config.yaml
num_hidden_layers: 9
n_experts: 128
d_expert: 128
d_shared_expert: 0
hidden_act: "geglu"
moe_layers: [1, 2, 3, 4, 5, 6, 7, 8]
routed_scale: 1.0
balance_loss: 0.0172
lr_router: 0.00145
vocab_size: 4186
norm_eps: 1e-06
tie_word_embeddings: true
learning_rate: 0.00379
max_seq_len: 1024
train_tokens: 909400000
Below are experts of layer 3 (counted from 0) of a mixture-of-experts language model. Rows are named router (the router's row for the expert), gate (a neuron's input weights, with its number), up (a neuron's input weights, with its number) and show model dimensions 0-255. Each number is 128 + 32 x the weight over its row's rms, rounded and kept within 0 to 255.
Before each expert's rows: "comes after" lists some tokens at least twice as common just before its tokens as in all text. This comes from a sample of Wikipedia text that the model never trained on. Tokens count by the router's weight.

# expert 36
comes after: " of", " for", " and", " to", " in", " on"
router [143 110  82 212 127 125 230 124 120 118 116  90 144 107 145  92 101 102 132  91 136 148 109 100  97 123 148 121 123 153  55  86 124 123 183  81 147 174 146 138 138 143 169 138 155 140 113 160  66 151 159 119  85 152  73 117 121 178 120 132 109 145  87  72 108 112 162 119  64 114 129 135 127 160 192 117 108 122 156  78 111 124  99 179 179 126 207 182 126 126  92 140 154 102 129 114 143 145 129 150 156 152 129 166 118 138 127 150 109  75 116 136 149 159 187  87 128 102 135  97  94  89 139 172  84  96 132  76 125 115 170  54 192 125 124 106 124 101  52 166 104  72 154 129 140  86 128  59  97 120 152 156 105 102 145  87  93 141 165 160 142 130 101 159  86 169 144 138 119 143 118 172 143  83 113 153 119 136 175  56 114 166  98 122 103 132 204 145  96  66  97 160 125 123 120 139  82 114 129 144  82 143 196 102 186 205  92 109 144 110 159  94 162 201 148 163 137 141 134 148 106  96 135 124 123 158  89  95 143 133 101  84  86 131 140 152 128 157  91 122 199 121 109 134 111  93 148 100 152 127 125 142 127 123 124 179]
gate0 [149 188 111 116 147 119 107 208 148 103  91 168 118 105 149 131 109 145 124 151 110 118 141 134 151 149  84 169  99 124  99  77 126 132 119  82 182  82 167 113 117 111 100 132 138 144 113 136 151 124 133 128  91 126 124 104  60 132  67 183  82 170 110 130  78 118 107  86 177 118 155 103 171 138 118 161 116  77  82 174 137 103 148 136 119 163  69 158 172  79  78 125 174  81 160 158 149 182 138 111 169 125  73 132 104 202 145 109 112 140 118 106  80 138 123  80 136 130 129 163 161  85 116 112 153 179 105 117 142 117 135  87 108 161 126 131 181  72 150 126 137 120  63  88 167 156 131 151 154 127 187 120 123 164 129 124 158  46 104  88 125 104 169  99 131 159 145 118 105 160 113 175 121  54 152 153 117 146  62  67 147 136  74 158 167 156 140 126 209 130 132 128 168 123 109 152 154  73 144 135 169 116 178 197 180  99 121 112  41 127 194 107 146 124 137 160  97 113 126 117 132 162 126 134 115  69 136 147 147 172  60 131 124 115 119 150 146 107 131 122 193  51 144 101 115 117 127 104 140 123 103 115 146  65  99 137]
up0 [130 135 103 131 153 129 141  54 122  76  56 171 151 138  99 130 100 165 102 135 114 163 122 121 177 184 161 166 117 131 128 131 129 129 147 104 165 104 135 148 118 108  99 178 121 118 123 141 108  91 175  94 142 100 145 104 146 181 129 152  86 165  96 138  90 141 145 159 110 120 202 134  88 133 155 147  49 116 121 167  62 140 159  75  85 184 134 142 179  27 126 161  95  85 122  87 208 112  83 117 107 118 101  88  68 167 157 119 181 169 171 177 138 109 126 142 136 139  99 153 198 153 104 112 125 123  54 151 117 149 130 118 107 136 117 140 155 102 122 136 116 178 147 116 169 149 109 118 145 133  79 106 111 181 125 203  92 125 157 136 121  83 168 144 125 171 104 161 106 153 117 137 181 142 115 151 110 168 131 130 140 146 145 116 101 124 131 173 182 136 159 104 133  64 121 112 146 139 121 153 164 112 169 111 116 136 137  91  80 137 135  89 130 122 102 112  72 118  79 166  90  85 145  71 104 121 118  73 161 156 164 154  94  93 113 142 129  76 162 104  68  87 120  38 147 127 111  92 113 150 221 139 122 121 158 154]

# expert 76
comes after: " to", " and", " he", " d", " which", " who"
router [ 88 129  80 188 116 139 153 138 103 180 101  88 114 123  85 144 151 117  99 116  97 126 152  94 141 166 146 150 118 165  83 128 107 104 132  87 111 123 145  91 179 122 171 157 129 167 134 106 120 100 127 139  55 152 180 191 138 109 119 128 105 123  75 124  54  95 137 177  99 130 139 100  90 132 102 134 175 128 115 110 131  79 148 178 124 132 176 174 143  70 152 193 130  93 168 106 125 121 154 159 151 171 164 159 137 129 158  89  92 199 103 122 119 151 147 139 129 111 120 140  57  91 180 154 100  53 114 102  74 100 222 120  99 144 143 139 111 144 135 167  74 139 101 113  90 133  94  80 115 143 124 148 148  90 186  67 119 124 141 134 187 102 170 138 149 118 153 117 134 185 168 105  75 145 127 114 121  65 199  60 109 160 136 150 139 106 133 126 161  94 187 113 154 126 118 148 104  96 132 102 119 139 109  82  99 132  89  76 114 130 170 133 187  99 178 178 147 154  95 131 100  65 148 149 131 100 130 157 127 157 114 123  94  96  68 147 129 118 110 130 148 128  88  99 195 116 109 212 143 180 140 149 182 135 127 135]
gate0 [123  99 155 121 141  79  93 148 152  91 198 107 108 145 182 114 200 144  87  88 145 163 183 127 207 144 132 130 140 167 101 175 143 159 113 144  98 192 181 187 172 127 117  78 174 113 126  78 129 135 101 124 137 175 104 155 202 157 168 125 106 153 173 191  94  89 137  60  91 152 150 168 113 101 135 118 140 134 118 122 139 135 141 157 151 161 110 135 159 139 131  98  94 153 113 110 136  77 148 143 107 120  98 138 135 151 169 121  29 153 108 120 124  63 101 155  65 155 139 102 127 124 114 147 125  97 103 108 102  78 124  76  62 164 152 135 157  99  92 145 133 105  86 164  92  76 149 132 152 151 131 119 120 106 160  99 123  95 104 133  84 112 138 126 178 155  71 117 164  96 130 128 163  88 196 109 172 111 135 117 103  81 125 151 151 121 196 133 107 106 108 136 219 142 139 122  91 145  88 130  91 143 158 137 114 135 112 111 100  73 128 123 153 123 121 133 133 154 142  91 156 127 149 133 160 174 102 137 119 107 118 124 115 145 101 174  25 109 115 104 106 123 135 152 119 187 141 116 111  87  39 140 158 167 182 184]
up0 [141 188  95 135 134 112 126 140  59 122 106 117 148  67 119 187 125 141 117 149 104 155  92 112 108 130 127 118 164 116  85 142  90 169  99 117 152  63 153  94 103 158 108 136 148  91 137 199  90  95 142 146 143  51 127 123  91 129 181  86 162 146 123 103 165  98 149 149 161 138 107  98  91 122 125 152  84 150 157 135 118 137 145 127 112  61 162  86 123 154 102 194 113 140 130 161 146 158 108 116  94 117 183 109 150 108 146  74 125 144 170 145 156 164 144  66 130 109 160 152 113 145 118 117 118 126 119 117 102 183 172 190 124  30 137 140 108 110 142 196  66 159 172  86 109 156 166  88 109  93  83 111 112 135  94 189  87 162 137 102 153 143 167  58 111 135 161 166 147 119 172 158 119 116  72 142 104 202 120 127 110 154 153  37 101 147 101  92 124 124 151 148  89 102 193 171 128 123 177 146 105 149 151 107 110 101 122 134 144  58 141 133 189 113  84  86 143 108  91 120 115 112 114 205 168  66 178 123 106 127 124 127  90 131 105 109 123 125 126 133  84  72 181 138 121 117  93 110 146 129 184 161 129 176 123 120]

# expert 126
comes after: " of", " in", " the", " to", " from", " on"
router [177 162 145 169 168 131 144 133 148 149 103  83 161 118 135 157 196 137 147 116 147 125  58 153 132 119  76 127 132  61 167 183  86  96 123 125 147 103 141  64 140 135 142  85 182 113 178 152 148 165 109  74  99 115  87 152 115 170 142 146 122 109 128 148 155 169  50 116 124  39 157  92 112 172 150 178 119 153 136 121 167 129 117 130 140 168  53 133 186 139 115 103 121 128 124 139 115 101 115 160  93  71  95 149 120 167 158 114 196 104  96  52 121 188 165 148 156 123 151 134 162 116 106  95 126 134 144 172 121  98 112 185 133 148 103 146 135 106 116 141 157 104  86 143 156 128  99 150  68 124 123 145 166 123  17  98  99 149 116 114 156 157 134 120  91 113 132 134 142 131  38 203 137 109 126 141  90 132  83 116 167  92 171 117 122 159  78  68 160 168 135 142 123 111 126 141 108  90 151 154 135 115 147 107  69 114 139 185 108 135 161 132 163 144 114 131  72 149 158 159 142  95 134 150  95 149 163 179  99  88 129 113  57 159 139 132 130 157  91 171  60 128 161 135 120 192 110 146 154  97 114 110  77 123  95 109]
gate0 [162  91 110 147 176  94 122 113 129 148 133 144 111  96 111  91  83 129 144 191 109 144  87 141 222 107 105  69  88 124 200 203 149  90 100 121 123  66 150 118 104 190 158  98 119 152 141 113 112 166 104 116  92  56 174 163 111 124  85 159 124 133 142 124 162 172 106 145 112 117 144  86 144  79 135 138 128 110 157 136 120 143 107 139 124 124 175 143  68 131 182  94 111 167 110 124  94 135 120 155 140 144 116 126 169  62 183 112 135 129 155 118  78 164  78 122 115 113 130 136 103  73  74 110 151 109  86 129 136 115 160 138 118 103 147 160 136 175 147 187 139 111 114  87 157 149 207 102  91 148  98 117 127 166 100  96 110 122 160 130 128 151 128 157 145 115 159 137 140 158 164 153 160 146 167 127 173  72  82 200  92 144 157 150  78 103  97 133  79 148 147  96 110 120 167 175 190 144 117 120 157 139 147 119 114  98 131 117 147 102 163 171 159 124 153 142 120 125 155 180 113 233 112  80 115 170  96  97 153 131 189 110 110 125  73 126 139  20  96 130  93 145 119 120 112 163 111 123  88 202 147 112 130 159 186 130]
up0 [ 95 140 147 163  22 169 147 115 113  79 104 129 113 174 171 164 112 172  66  87 136  86 132 134 100 139 175 163 148 139 160  76 148 185 169 131  95 108 119  94 151  87 114 155 114  89 134 144 135  90 205 103 102  89  86 176 120  70 153 130 127 122 100 130 106 169 122  98  73 121 159 152 102 135 112  96 133 136 109 166 188  92 155 127 138 145  95 100 129  55 101 134 181 100 146 125 177  94  89 164 133 114 131 146 133 133  96 132 124 126 136 115 125 151 142 132  97 144 131  98 184 189 180  40  62 114 127 155 134 157  96 163  73 157  77 104 168 113 114  73 150 135  88 122 132  86  79 120 203 103 138 154  65 103 147 132 130 164 124 110 140 139 113 153 131 133 116 136 119 181 113  88 127 129 118 112  58 181 106 138 111 101  87 119 153 143 128 121 158 112 169 151 129  93  91 131 143 149 163 149 106 144 131  51 123 157 141 134 110 152  94  55  86 173 104 101 155 144  84 130 105  97 169 124 177  80 191 161 168 175 158 175 111 121 124 132  76 120 151 113 107 165 141 188 148 107 145 161 120  80 110 133 144 179  91 126]

# expert 32
comes after: "-", "°", " (", "|", " one", " a"
router [111  50 156 154 135 174  99  93 119 127 100 115  63 156  40 147 155 154  88  91  96 144 161 109  87 152  51 120 150 171  87 160 160 177 143 114 112  80 158 158 108 123 174  95 122 127 109  93 196  93 151 140 133 139 149 108  95  79 124 165 167 108  94 116 100  79 159 165 114 138 143 144 192 133 162  85 102 122 138 151 156  99 182 193 138  94 144 119 136 152 134 121 148 142 177 158 147 113 199 166 146 166 123 137 151  61 161 195 155 182 109 149 169 131 130  91 119 139 123 108  73 144  61 102 114  77 146  79 107  85 165 110 149 120 142 100 142 127 110 175 104 153 140 168  67 152  97  97 133 109  50 179 118 101 105 130 174 150 146 114 126  95 133 121 146 123 157 144 144 138 100 148 108 103  80 121 133  94 108  79 139 131 122 188 127 111 142 159 129  47 119 114 125  76 169 139  75 136 122 121 141 131  52  90 117 100 128 151 179 107 136 135 106 112 182  67 138 128 106 126 103  97 116 137  97 154 143 175 119 152 112  66  93 158 143 105 119 119 155 144 100 131 114 127 133 150 190 171 107  73 137 188 101 113 185 154]
gate0 [169 159 171 150 116 115 119 129 132 128 156 133 145 160 133 120 145 136  44  53 164 147 120 136 126  63 119  96 104 160 161 141 162 137 169 111  90 162 112 124 146 168 104  86 171 112 129 179 120  98 107 198 140  77  99 152 122 108  95 144 124 160 154 167  62 135 163 166 125 165 180  99 127 130 101 138 170 150 132 126 109  88  87 137 127  75 134  78 186 128  89 148  96  81 155 128 123  82  98 202 159 100 177 151 186 136  98 213 150 132 145 132 127  77 142  83 185 144  85 112 155  80  98 128 128 116  74  93 125 132 140 145 160 108 146  90 160 142 119 137 115 140 196 157 140  48  85 165 127 143  93 136 130 139 136 180  91 104 175 118 104 101 162 104 136  94 100 203 132 107 168 134 114 130  97 121  97  96 111  96 189 137 116  58 109 171 164 124 156 168 126 146 114 132  93 150 103  46 125 159 174  68 115  97 123 161  57  52 142  77 121 128  93 130 170 139 171 107  81 107 124 127 154 112 156 113 130 134 131 119 131 120 146 131  93 184 112 152  87 115 150 148 172 159 130 156 118 154  57 128 120 139 124 141 141  95]
up0 [ 79  78 153 136 188 119 144 178  69 126 145 133 167 105 146 154 104 141 146 137 201 120 124 134 167  70 113 133 226 125 154 180 105  94  83 132  66 130 108 149 180 104 162  28 157 156 197 129  73 121 150  74 173 160 122  54 158 131 104 173 154 132  94  71 131 136 110 161 120 162 115 103 138 129  99  93 152  92 129 152 102  79 145 107 115 112 100 141 132 167 124 128 148 133 141  57 131  86 150 106 111  69 176  87 123 169  75 168 139 144 160 152 135 121  93 126 190 139 160 117 134 121  71 118 174 166 127 131 112 135 116 124  83 136 125 139 103 146 144 148  85 101 130  98 108 158 181 122 156 154 154 105 132 205 145 130 151  92 104 146 103 125 176  95 144 121  86 155 126  93  94 150 165 146 121  67 119  98 142 153  92 109 126 106 148  92 144 148 151 102 115 181 121  94 168 144 162 100  85 152 152  77 111 163 119  80 109 179 105 118 147 175 170 119 134 107 121 144 120 109 137 154 133 150 124 169  98 147 174 117 179 118 121  91 146 210 118  92 151 117 144 172  82  90 136 158 137  82 171  83  75 177 134 117 150 169]

# expert 64
comes after: "\n", " |", ".", ")", ").", "=="
router [125 120 207 135  50 138 119  97 104 169 152 116 181 130 114 122 139 141 149 153 141 195  98  81 177  93  90  72 132 193 141 100 129 146 119  74 121  98  96  81 142 112 111 143 106 104 104 160 111 180 144 169  99 121 123 147 150 118 169 151 138  57 179 187 115 119 141  70  79 112 169 115 106 168 116 139 161 116 164 124 176  86 132 156 146  68 125  81 139  84 128 109 111 164 106  69 142 180 122  65  92  96  74 119 143 113 130  94 170 112 170 118 145  70 133  99 136 112  74 119  80  91 186 145 163 110 100 128 167 154  83 132  85 112 149 130  98 182  85 163 105 136 150 116  94 145 124 147 134 121 124 169 136 129 104 156 136 101  95 157 135 112 110 130 124 148 146 102 102  94 114 107 122 131  65 133 131 125 145 152 110 140  78 148 138 136 116 147 184 200 159 127 141 145 193  75 141 105 118 160  74  88 162 169 169 184 102 108 156 176 162  82 144 145 169 142 141  95  73 125 139 145 167 104 181 136 120 142 158 177  98  70 104 102  51  91 192 140 158  85 115 132 139 188 121 173 166 101 159 145 124 105 114 105 140 100]
gate0 [183 187 149 153 144 153 114 100 184 143 154 138  98 122  97 123 152 167  87 199 141 153  96  89 162  98 140 100 125 109 159 137 130 107 192 126  82  95 122 106 158  80 114 163 132 182 138 145 197 117 112 128 135  59 132 120 117 153 155 119  81 141 100  85 110 161  66 102 177  95 121 108  90 165 109  69  51 168 102 171 154 123 175 133 137 115 120 122 108 106 114 163 107  93 138 108 134 132 191 123 108 169  89 168 169 116 140 139 131 156 123 106 131 101 103 126 160 147 140 128 135  95 124 160  69 108 162 156 103 120 129  66  97 119  98  44 117 117 129 110 189 133 105 183  82 188  99 122 108 101 202 103 135  98 119  78 142 108  97 126 187 124  43 153  97 140  99 171 118  76 133 104 139 116  96 100 145 102 145 115 145  97 111 126 143 156 102 199 106 118  90 151 103  83  97 112 128 172 112 116 141  88 172 103 129  97 168 143 168 113 101 116  96 127 221 139 142 191 105  98 162 126 153 126 141  98  78 148 137 183 151 142 154 143  82 142 165  63 116 121 198 145 115  87 143 101 158 182 172 122 125 141 169 119 117 132]
up0 [114  97 134 139 108 126 152 104  83 120  50  98 105 156 157 106 133 116 186 112 133  64 191 134  87 146 108 140 113 118 103 125 125 143 110 140 143 162 161 194 110 113 163  91 110 177 106 124  87 108 156  86  98 204 124 166 140 126  72 122 166 166 115 151 155 123 140 180  96 163 157 137 177  80  89 158 203  95 137 116 128 191  90 120  99 157 182 143  87 118 166 118 142 151 123 113 136 153  63 125 156 183 161  52 122 154 143 145 137  90 110 139 128 134 146 146 111 125 115 163 105 137 122 132 209 121 121 108 132 140  87  93 118 185 154 170 106 152 103 101  82 138 150 106 144  92 153 186 152 177  92 151 116 137 162 123  87 157 140  77  97 148 181 118 171 119 162 154 116 133  62 151  92 139 140 155 140 184 133 161 117 121 179 120  98  95 146  30 128 126 138  82 147 163  98 152 123  58 154 144  89 137  96 119 146 161  74  80  89 171 133 166 186 112  73 125 162  67 123 128 117 167 123 131 127 143 156  87 118 135  85 128 106 118 136 101 118 166 129 105  72 160 174 158  76 188  91 105 106 161 128 134  75 100 165 135]

# expert 57
comes after: " of", " in", " to", " at", " on", " for"
router [ 87 132 133 200 153 147  92  41 166 152  98 109 126 200 111  62 185 142 119 116 127  78  89 129  88 122 107 159 151 104 150 182 176  84  94 154 194 121 158 122 134 169 162 140 137 104 141  99 128 148 113 111 129 119 151 138 116 124 138 167 118 162  97 177 157 141 121 136 163 119 184 134 146 173 164 145  66 106 113 139 127 125 133 154 100 166 161 122 251 179 144 110  75 115  98 141 104 130  86 107  85 116 115 131 129 141 134 143 151 127  84 121 146 130 158 112 119 131 165 136 114 132 152 143 156 181 182  65 134 132 130 169 146 102  60 113  66 108 166 107 136 133 140 175 165 121 132 135 176 129 104 157 114 121 143  86  68  74 115 119 176 156 108  64 112 139 130 115  84 101  70 159 125 163 143 112 109 147  88 116 159  74 124 104 116 124  74 127 182 199 135 101 119 110 104 131  82 135 121 133 114  96 111 103  99  50 163 185  58 164 147 141 128 166 152  96  86 180 167 155 171 118 130 129 135 152 150 130 115 107  92 143 144 144 181 170 137 123 125 148  61 157 154  57 121 149  95 128 177 157 157 146  89 133 158 116]
gate0 [ 80 162 157 103 123 144 153  67  86 186  92 159  99 156 187  88 164 107  89 154  79 168 160  50 120 175 160  91  98 134 124  93 183 149 104 129 187 178 153 101 101 178 143 172 162 146 126 113 135 153 134 103 115 132 164 159  98 104 151 136 100 155 147 121  88 152  99 154 124 126 156 121  91 229 135 166 126  99 118  94 174 110 128 137  88 115 192 127 122 124 220 148 153 126 183 140 121 127 104  85 158 128 110 172 162 123 136 140 156  90 115 152 157 126 118 154  97 148 123  88 156 181  95 115 139 141 130 149 148 157 130 141 129 104  20 143 135 120 155 133 116 165  68 194 154  55 118 115 137 103 166 150 169 106 127 118 148 112 106 130 172 137  72  70 113 179 123 125  77 171 152 144 163  79 106 131 128 134 144 125  68 134  88  58 126 145  98 118 175 146 122 121 150 107 131 115  42 134 101 141  94 125 165 177 124  94  80 163  87 119 154 162  98 116 135 100 124 162 118 162 113 108  93 111 166 132 153 117 120 143 187  64 131  95  87 152 173 142  99 117  97 163  86 102  83 147 115  94 149 151 113 133 111 120 166 156]
up0 [166 106 129 122 118 128 103 187 195 113 201 126 159 125  59 155 126 105 171  79 165 110 115 176 150  89  43 128 130 134 117 143  86 139 160 144  47  88 138 155 155 117 110  95  77  82 129 165 159 123  79 155 129 102 116  95 162 146  60  97 151 131 129 102 167 111 147 104 137 132 113 126 174  32  85 110 155 131 131 168  78 149 111 154 138 151 102 126 133 158  50  87  92 113  85 125 122 133 146 117 108  91 144  99  88 125 142 116 139 155 140 103  93 108 135 127  96 117 125 193 138 147 156 146 135 124 154 111 102 106 117 134  75 135 204 105 104 126 114  94 145  88 181  96  97 182 124 122 110 153 109 110  87 181 127 150 133 174 141 125  54  84 199 147 152 103 145  98 157  98 101  78 106 149 134 119 150 139 124 150 182  99 177 171 123 151 133 119  93 106 139 122 138 138 141 118 200 129 123 102 140 152 102  48 112 169 151  81 174 151 119  93 143 141 127 184 143  68 162  93 154 174 188 187  77 116  95 137 142 128  96 169 145 196 160  72  90 125 145 103 166  96 159 151 124 112 135 134 107  87 145 100 112 151 130 123]

# expert 14
comes after: ",", "s", " such", " well", "ing", "ed"
router [ 71 171 186 168 108 126  56 146 142 191 116  99 136 156 154 162  79 176 133  86 119  83 140  88 107 138 170 141 153  92 142 164  69 143 118  64 135 128 170 110 132 134 128  94 152 137 185  76 122  67 157  98 144 132  88 111 114 156 141 140 194  53 146 141 117 127  46 155 126 131 137 114 139  71 114 158  87 127 121 172 136 125 123 181 113  83  36  99 185 105 139 169 162 109 166 146 105 109 146 102 117 101 119 157 162 115 169 158  63 102 113 125  85  75 122 166 115 146 144 178 129 169  77  80 135 138 118 130 196 112 130 146 160 168 124 125 155 165 192  68  82 156 102 137  93 144 119 131 125 144  64 169 132 122 117 106 126 151 117  90 116  93 197 150 147 131 104 110 207 120 122 137 130 127 164 125  99 190 156 132 181 175 125  98 130 120 122 141  71 143 107 120 137 208 154 109 125 163 159  86 114  93  83 128 133  94 122 155 178 151 102 104 151 132 143 109 141 135  78 134 122 144 143 122 125 118 125 113 134 163  69 108 140 175 131 121  84  92 154 108 104 101 105 205 147 116 143 119  81 128  89 114  90 125  86 114]
gate0 [130 130 114 107 106  93 157 126 168 139  87  85 111 169 163 172 131 213 100 184  72  89 127  80 101 124 110 136 115 115 114 199  82 136 105 137 126 145 158 140 146  97 118 131 150 115 154 108  97 127  76  75  23  98  78 106 126 108 102  90 130 153 127 182  85 144 146 112 114 171 147 104  63  98 141 134 167 154 166 128 112 120 199 169 101  76  90 129 138 157 130 121 158 108 121 108  97 141  92 165 116 131 210 133 116 130 141 141 140  97  98 102 147 107  97  76 100 194 164 136  99 181 127 129  83 158 148 141 123 127 202  46 159 148 144 160 208  90 115 174  91 112 100 134  56 123 160  93 121 154 105  86 137 161 115 146 123 108 149 143 213 123  89 135 106 132 122 162 102  89 114 140 172  78 127 138 102 132  68 115 109 171 141 161  88 113 140 104 161 169 133 170  91 163 155 108 145 196 122 102 121 153 131 148 121 132 137 123 110 162  98 111 170 143 177 104 170 121 163 147 124  77  99  86 107 122 161 117 105 145 107 128  82 128 168  85  99  83 127 152 158  97 140 127 119 178 191  94 127 154 155 162 149 136  79 153]
up0 [137 125 134 114  97  81 135 123 185 136  49  87  78 146 207 146 152 110 132 169  93 117 109  74 126 147 111 113 101 100 113 141 117 127 117 175 139 156 140  87 173 133  95 131 102 107 173 128 186 117  90 118  65 136  72  76 103 159 113 147 104 169 164 155 111 132 157 100 126 168 177  70 112 143 113 163 154 170 142 188 129  92 187 178 123 102  91 129 158 161  94 104 143 106 132 113 155 194 147 168 126  71 184  68 117 115 131 114 170 187 123 174 142 138  96 108 154 165 162 143 147 150  89 111  86 169 133 131  70 135 170 132 135 116 200 158 195  73 142 186 148  95  96 132 106 141 176 107 112 132 142 113 121 119  96 136 124 109 139 138 158 119  90 163 111 118  59 139  78 180 129 129 140  99 155 141 137 133  64 102 105 145 130 197 123 153 141  55 194 205 129 120  86 149 108 107 142 143  86 108 123 201  90 162 119 126 119 102 120 110 150 118 107  99 152 149 126 113 128 173 137 105 155  73 107 122 130 106 133 121 116 142  43  88 172  74 120 163 149  84 144  99 132  84 129 130 173 137 160 111 170 126 144 124 127 172]

# expert 91
comes after: " the", " a", " his", "'s", " c", " their"
router [115  87  41 138 180 116 159 124 181 122  82 108 112 126 107  73 180  76 159 135 176 131 161 154  72 118 103 115 114 121 161 178 135  88 154  89  64 141 110 156 109 116 129 117  96 164 164  91 102  76 111 128 110 138  90 162 148 133 138 177  96 164 136 129 109 155 161  48 110 157 174 125 100 219 139 159 156 100 168  73 192 131 177 109 160 169 201 160 169 144 167  94 122 105 119 172 166 106 143 130 147 121 152 113 145 145  88 188 108 131  89 136 159 155 108  78 130 143 147 109  83  92 152 141 104 105 123  90 144 119 171 149  91 142 119  93 124 174  67 116 133  89 100 111 107 135 150 144 176 125 164  92 117 127  94 136 130  99 125 187 147 156 125 148 119  89 163 171 126 113 106 119 159 140  97 101  69  98  90 143 125 159 159 131 126  91 188 140  73 126 136 104 132  81 195 132 142 127 135 133 103 139 121 131 133 130  87 127 104 107 129  62 136 171 130 109 131 124 112 126 121 179 155 141 146  77 143 135  61  98 197 101  62 155 213 172 160 149  69 162  90  98 133 125 111 130 159 110 142 139 107 150  76 167 120 180]
gate0 [ 63 114 154 109 142 160  57 179  84 182  93  86 163 155 113 141 184 149 141 136 108 111 161 164  74 159 103  95 116 167  86 138 135 129 150 114  93 178 114  82 118 117 181  87 145 155 172 176 113 124 135 130 168 133 122 130  94 140 135 112 108 145 116 141 146 183 166 147 101 112 151 121 103 132 149  43 150 133 123 122 152 137 183 166 128  88 146 166  99 201 126 155  96 115 143  95  53 148 108 130 158 148 106  36  67 151 138 128  88 151 122 115  86 111  80 167 140 139 121 118 115  97 171 109  92 111 139 127 105 150 147 108 187 141  89 140 171 148  63  86 130 153 126 147 164 111 196 188 108 105 170  72 165 156  57 107 125 115  89 124  77 149 169 111 151 143 121 137  85 152 111  43  81 167  83 154 172  86 115 100 134 143 109 159 103 107 143 132 134 127 125 145 117 123 166 142 160 123 101 131 144 117 140 108 116 172  66 161 132 162  74 149 126 140 109 106 101 132 142 196 137 161 131 136 134 168 179 113 157 124 109 178  69 108 158 181  66 159 115 161 186 149  75 138 109 132 112 154 117 141  81 128  77 103 153 114]
up0 [187 144  84 164 136  50 139 132 170  85 126 162  83 125 145 123 164 140  74 111  43 138 117 137 116 130 173 139 128 166 148 135 120 112 146 122 137 137 113 140 135 170 113 129 138 137 132 143  95 132 125 107 130 125 147 167 160 102 116 141 167 121 143  82  91 108 139 137  75 113 108 148  69  45 108 153 111  97 162 100 145  65 115  89 116 176  94 120 150  81 152  97 115 255 137 175 118 126 140 120 113 157 107 151 136  81 168 156 121  98  53 151 168  90 110 105 128 114 125  88 142 150 101 112  91 142  71 151 168 224  93 127 125 116 147 132  79 198 110 129 129 100 106  80 131 166 131 110 161 142 110 148  85  96 114 110 117 164 156 151 142 102 131 149 155 173 180 103 100 117 131 165  91  71 163 132 108 160 135 189 156 124 139 143 106 133 134  50  75 139 169 120 147 127 122 102 155  81 172 100 115 202 101  83 134 134 195 130  74 118 168  62 157 126 209 168 150 120 102 149  74 132 131 158 142 105 153 151 142 149 128 121 196 145 133 164 138 137  98  99  90 111 149 119 133 113 134 116 148 177 144  76 143  93 123 115]

# expert 89
comes after: ")", "==", " |", "===", " ==", "."
router [104 163 133 164  81 108 109 118 143 166 137  95 137  91 152 157 156 143 126 178 145 190  88  49 167  76 150  94 153 166 141  72  80 173 138  74 132 115  94  85 123 117 116  96  91  90 111  84 121 164 147 131 157  93 111 114 176 102 157 186 181 102 169 175 141 136 121  81  96 137 150  85 104 114 165  99  95 134 146 118 181 127 134 106 120 142  88  87 155  79 170 127  97 187  45  85 100 138 146 129 179 136 114  92 144 153 119 101 152 139 149 150 162  87 126 112 100 132  98 153 115 147 170 112 179  78  99 131 144 168 145 115  95  77 105 178  92 138 113 184 168 133 176 123 100 144 185 169 158 172 160  92 143 138 100 209 116 119 114 172 158 135  99 106 157 111 151 144 100  79 102  95  91 118 117 160 183 165 132 123 140 128  86 153 159 128 127 152 130 160 175  66 128 122 159 112 110 144 134 113  86  94 157 127 146 136  90  90 134 169 193 120 145 111 152  97 112 147  85 142 145 112 105 113 106 137 192 118 161 132 101  80 119  98  80  95 175  95  90 150 110 119 145 189 127 192 184 106 159 148 148 121  94 185  87  61]
gate0 [ 84 148 118  99 100 149 172 131  91 172  67 177 125 123 181  93 158  60 149 104 111 126 101 119  79 151 156 104 143 180 165 176  90 116 121 116 176 165  80 127 158  68 118 105 145 204  94 112  67 141 133 155 159 145 127 156 111  97 156 142 133  69 109  94  59 162 146 118  97 162 124 123 146 108 175 123 103 125  81 149 136  81  76  52 115 152 118  93 116 102 118 128 114 130  93 127 160 139 136 110 118 121  62 149  92 115 151  93 165  99 137 148 125 161 156 156 164  84 140 132  71 155 140 180 113 138 101 115 105 100 112 162 203 120  77 152  86 190 136 151 149 112 120 135 110 160 173 160 148 112  91 114 105 127 143 162 142  89 131 146 119  90 157 216 134 154 140 120 157 134 139 216 139 145 147 150 108 147 186 153 159 108 146 103  95 115 130 142 161 180 140 135 138 156  76 141 150 183 152 150 180 121 117 115 123 163 127 156 233 117 168 126 116 102 113  81 128 121 123  90 172  69 125 148 203 127 130  71 142  73 119 104 118 156 135 140 167 154 141 104 108  76 128 165 171 135  78 112 132 139 149 183  89  75 136 120]
up0 [ 92 137 152 102  94  87 132 168 114  65 124 125  84 182  60 103 142 116 135  98 103  89 218  64 188  76 112 150 131 133 162  99 164 115 158 123  87 167 169  97 126 123 128 108 154 104 112 158 120 148 165 124 135 106  96 132 123  98 124 114 147 150 114 170  97 147 139 118 159 115 147 161  92 132  74  91 180 152 160 173  93 178 112 124 160  91 124 138 194  66 145 144 120 108 167  77  74 124 164 114 180 130 151 109 188 141 113  88 113 136 135  95 136  69 108 160  89 172  96 147 147 154 153 123 105 106 145 109 156 142 131  99 143 125 166 150 150  99 110 148  73  97 134  93  75 125 114 120 170 155 160 186 130  91 147 149 106 155 159 117 124  65 151  97 118 131 158 127 116 157  93  64 129 127 131 141 198 108  67  61 116 143 145 203 175 135  69 132 160 100 118 144 122  79  91 131 139 148  81 190  88  95 162 150 184 154  97 142  33  97 115 107 139 163 129 148  75  89  81 114 131 170 143 124  70 122  98 199 129 146 134 170 181  98  99 117 144 145  71 127 130 157 138 106 121 129 128 165  98 138 147 151 170 129 134 123]